Experts of a small language model: 48 GeGLU neurons an expert, a variant of SOAP for the experts.
Below are experts of layer 5 (counted from 0) of a mixture-of-experts language model. Rows are named gate (a neuron's input weights, with its number), up (a neuron's input weights, with its number), down (a neuron's output weights, with its number) and show model dimensions 0-191. Each number is 128 + 24 x the weight over its row's rms, rounded and kept within 0 to 255. Numbers have three digits each.
Before each expert's rows: "comes before" lists some tokens at least twice as common just after its tokens as in all text; "comes after" lists some tokens at least twice as common just before its tokens as in all text. This comes from a sample of Wikipedia text that the model never trained on. Tokens count by the router's weight.

# expert 19
comes before: "\n", "-", "|", "==", " The", "The"
comes after: "\n", ".", "==", " =", "===", " =="
gate17:104114151151156144085104090147164129124134147123135134123145103143139109095132118135107186174132115155096141101086149147090127137093155080107168119158147116120130114117127123114147137095108119137124134163104121133170127109099119076155151159133129152119185168102150108120154085116083082154128205107137135157127116121128134147135115127131129130134118100113099072119121124118119146168154089125128144137140103130129132104140125097084103119130117128136098136167175124110126151132135090118107099137140075167103114141169151140167143102162125142134108097126157112174111132089100120133
up17:129120148100140119113131125102129128144081127144140141120106126108146132171106176109150091130113179134123130129153088164097140093145111168176128097134108142153114151126150120148104149130132139174125102129108109151077141175157133204112090093101135171086118090122118154154150104109133163142112073154145140122116120125145115101180120123141110138122091142143120122112139156138133143084132143119139093161128168121118135165084109156156158139116132147142132106134107166169114099127123125147118144102107179121158141115094142122109142131176161090129124095149116156100153129113140141169
down17:110106140094126124102113093120146117140182167102109158090118159096145124128116128171146165130096157142072110123118150119136137144155094113154122170103150193145120132143115107085134127116141099128143125154116181129121160152108119126096133123187107162150134117132128140098148167088103122144086132140138127141117077139099145145111145150111133146137106113074149152122117107163160149125149072119137134133166089163088149099141137112105119086129120074116090155113102165107122144136151150134117131105117138124113134135133135075123176151152121126124145101099112130118133119153177111134

# expert 15
comes before: " of", ",", ".", " in", " to", " and"
comes after: " the", " a", " his", " The", " in", " an"
gate17:134073142133137131117129144137151131106140161152141150084156163093114158159157120148144095126123098055127083143107147113128152121166150125079167117141132123081130120119119146087178148156121119129097108119132139142151142118125129103122143130147124119092135154138132115133143172156098106127138142114120099132144128116137108181155117095152109093107182131130126112167112162136092134096146145136168101140132129115177150134158143110156102106108109097141163152127158116131078120093124131105159108137119128145139119100090161090130135126121104138097085102083152095166153190134133111143
up17:166113112130136158090149132120103137088129102156118160161117111065113132120127109101120123120101139123096121151149131146117123101101109138122140109086118152098120065144102170082146158144100143155129141134119121141101184120121144129153092150095122097155132099129072095100121107105137157107128095103143130120132105127162093131149186171102099155162124127152139087110126136110106118101112134133092129129126106130155139134153147159150156117134138108086134123113163171135110154156193157133142155076140135103145131144114116117137130120153133087186116099144138176116161126132154114120
down17:099154139134128165146110130140113136140118122143098099135089140136132112159122133147137126121078122146153146111124139123124081161128119152161106165122126115181174128130105087089114146095133073074208118162134127118160123109143104157103129105152130110139125129120110160129147141149098106104104123134128141126114117121150115135091137086169211118125106119120103167135147135143115132135138103162132144140082116172095084108155082141122106131174118122132128105139097132092117130147113096123126111169151131139109149141161157123103073131141108175072154118125113133128137133147107145155

# expert 11
comes before: " ", "\n", "|", "-", " —", " +"
comes after: " |", "0", ")", "3", "%", " —"
gate0:141124124110125136110108055115087165104138132174110119099153120158179156126126149091101147119143137077111138149118147112150126198140117127134146128087120171137135137113098136147121118129127112097141147132085141106094145134109167164131125124139125115178149160124127105139116146140139107137092147165118128099120129143085135110113133130089098112129133162135168052143132087167135152145118102118110087135140096155161122131158130134124145118142143150090116114176172126113185123105123143158171085163129068111142129147111114129135141142146127138124134128081132123122095122098145134106
up0:117109116133142099147104146110123130145125108086102164115135125095113132099107150171156162118137126093112144118110133163128137098190119098157087123139072120123121136162145120134120110175140159088129168161131095136142149135126124148139108121145105153118110121107113148143120152101090160106156083134056143165124133137129095122151109139095144133130104132142094152115125136123141042115132154135126161159161114136105127117108096103130124117168096102130159144116075158113100135134132157140115166114144184076160153138137168138130129139116097162148099116139113156157140134152163120129
down0:121113121119116084116152154150109124125168130143143127136139163119075098136134101140123143105143172124159121141060091137117176134074134135130128130110102116093123110103104151095152162124160122125164155160158157147105135165079147157146109133113155110146150136101110083115164124107078113109130189113113104125132127128138188136149139076121123150142139093128123099129113128109118093138129108151131142119143180140125102114124137119134165178151119172118123157138129107112118140123149135129148134124145154127144167165087156107140120130125103102079121108153078143151167077126124119096

# expert 3
comes before: " ", ":", "=", " •", " Total", " Country"
comes after: "\n", "-", " ", "|", " Born", "–"
gate0:103135116137081110118075153161092131121117098148122166180132113150170154144065143106119122112140189138152113106063162135120118156137142101130099122098123090095157132148098157095135146132129062155098114103107132141143089116126130114143115106111126097123086152096130117140119089131167084142145150113179136122126110133122100130134131141193108145141145151122182117132091146149141151117142096121111125154087163124142142133158113142106158126133115151140140098107123139149131115129145107124187135113100185130128123152122129123157112149132116103168105127115138122122134174117122144125
up0:107117131086154144109184113136106103139174166115168084097161105124122114125145086181106110123124093140126170108132160094112150149077110130138099136137161127112127115147123117140175122091122145143145126147150095130132110133142097140128105100103155133095160104132104144119131113118090138134149072124122139144147145122133120126130140078100139149131164128127117157153159116090127151128132157175130133096088102143147110107097128134143128181141121101117128103155111141094108127112127199157108096164180129095121106119152099182168130144099150104126121142135125105122087087109133145119
down0:162141124133145162129162147076143147114091111140110137133129111114066107114102135101112129140127143146121136120115078129155145085133130107110145188150116139144098143104160148132155107161161119144131116111147132108110169122177126091137075132128114114163184118151114130124112126165121095127123134147116106095128112081139093138129109136116113181121077111093148141131100131095111096137131121128119154130115123180103103163173144129130115090150127103155121098129084142107107179124112133119150148118131136172157172133140130148119135106135141139147109126154116106199111155082093126167

# expert 8
comes before: " the", " to", " a", " was", " that", " be"
comes after: ",", " to", " he", " was", " and", " that"
gate0:107111156117136126107179118125142115125131175125136121108136106140115128109156125126103185110123133099093159182109108119127105107121150148070104103145102140129168094101141120132127126094130116136107160098117162114117132162144111155110142123102106160095144116117118088089110128154151160128114128105123142154088092140108128135131111121149101141138127103143125164141128125172166156107167154112149149158180138114120093114096118139149190105116115097102117127131144136118190131181142124139135155121152125129148124169099059133148102164111144173148163090144137157089091114122151113117
up0:152136181146152097108130124106142087109144111118143137139122128129093114154137143132114121117138149135099122155125106162142162097136118105131140115132151135114180112166161130122131108114195111107107130123087129128109124111081122130170095117106155127112096135106089116116060171117122123093131144145154151099122084114147146097139106156124112106148090171112138110106108138150136101120127128103094130169146105190119184125174131132132139148098086158109155106138078125158161178131139143133124160140152165163142119100089117097126126143115122103160113102135172149092140142103116137115
down0:133133117126122111148120103071131164145129115139134122135135170148133161125162104114147149100113087089152092121164146118097138132107122121089122115174138103162091138162101113116139074128104147190108135081142101119137142164122150116115107124118106152145181084192128151141123079129161125125163105102151131149122157119102095138100109116151149140111158096145120123109106107121121110140100137138121126143132137130142143153165136067171108139128156160182103132120143098132148139150109103101146081112100131145157178128169130135127147117178112159146136142136097126114158126132130093108

# expert 7
comes before: "1", "2", "0", "9", "3", "8"
comes after: " ", " |", "1", "2", "0", "|"
gate17:127087127112094096124126144115113142099133132147136129140149133100121111145147137131111129115131121160119179152141127097210132129126119113131140153164164148143120160121139103153137087148176128154127141139109088113118172119116147116099155131130130135150118123136110134123103124125137122148090130119177146123114159119107148128089149141142121093141129144131123165125142098115170111090200136102103119101154134099133110148127140141110125158103125153077121113155167119101131115106080090144144125120071125119108177090105102124073172094192110144119121093105132110163113137077096151103
up17:161133128146153135121175112066117093150159139128090120113133131104121119149105109142135109080114170156149168136112162142119082106146148111106156153145135106135121124176152126098157145117133107171152099153095078115165113132102129156153157134132159113105099133086095129151103128140123087122123145143149109113127092139162125156119169146187116121161079131116135136111113134119164116156142139104105157112155108107109113122116143103104117147093111119154082180142137117127150127121147142112082158138148134166098147093144140106099142086152158095126147126168107121153168107163137123128
down17:125127164156077061101097119150152126127112135126099144131137144106103117126124112111098105056132103123114111100153116123159111151114106148119136116160106137141107139143118085122121130101118137145123136090142117131123177160117155137080128092143118128152139127111146119148083103150116149158110130113102108186139181117121114144131134084120171142099161135164131140125121107149117169134129155124112141175118117130137112093115098129119071130145164117111154128137166072124105162174120179160147111111131167127120170141108108152160141129107107186098138080148123165121123123120124117122

# expert 21
comes before: "0", " |", "9", "5", ".", "8"
comes after: "1", " ", "2", "9", "0", "3"
gate0:120124095141145154156137122136127177127127136122120136115094116149155090106132136142132145149085144111132130140156104096134153114088144152174152128158176147158136175153132137199125132085133153095156162124111139141179131125108121130088108082165109141132115071157147152146128128128104123106114139132154146103122151130154124168139161064119116134165136110144103163120181112123079127103101131126153117122111129105117113149110097145117133143129151117125128071156100135142150104137084090160136152118123090152126141142132077123150125165129129089119155137138078151126093115160099128103
up0:167103094137098120112107185116091097123114114135163104126139100102108165135120107098110113149099115132140126114147150126118122136145113154127106087132105097107146135127155171088125136095135082151138111125105145098113124149154122104115167114119151139117145168128168132135086083168145138133106111111127154151125131105117157133149113154143093144143172115141116134146101129146147142117174118111129135164093111139141117149165169093145114138142086134122114129087136115106141178107169154106124125082193170111138090141166162110160161116117117091122158139146115131171146122071124124177
down0:150116152082091108137129086117117113137169096102139109113112146144132176112125120152124153133152132110130110142175149143110150163149147119117158135118121164161127135092134196062075176068109133130181119124126123088116159125113150146152124142117132112155165105130155151132161111134138121102104142128113140132147089105112151109144132106106128108090095153148109081114106134156110083163168131110133134123147158158103164150109138124157121110125165138157131119152115125128129129153118142123075169138134095155150116103110146120145151148114095120137071113150156126088167103145144131116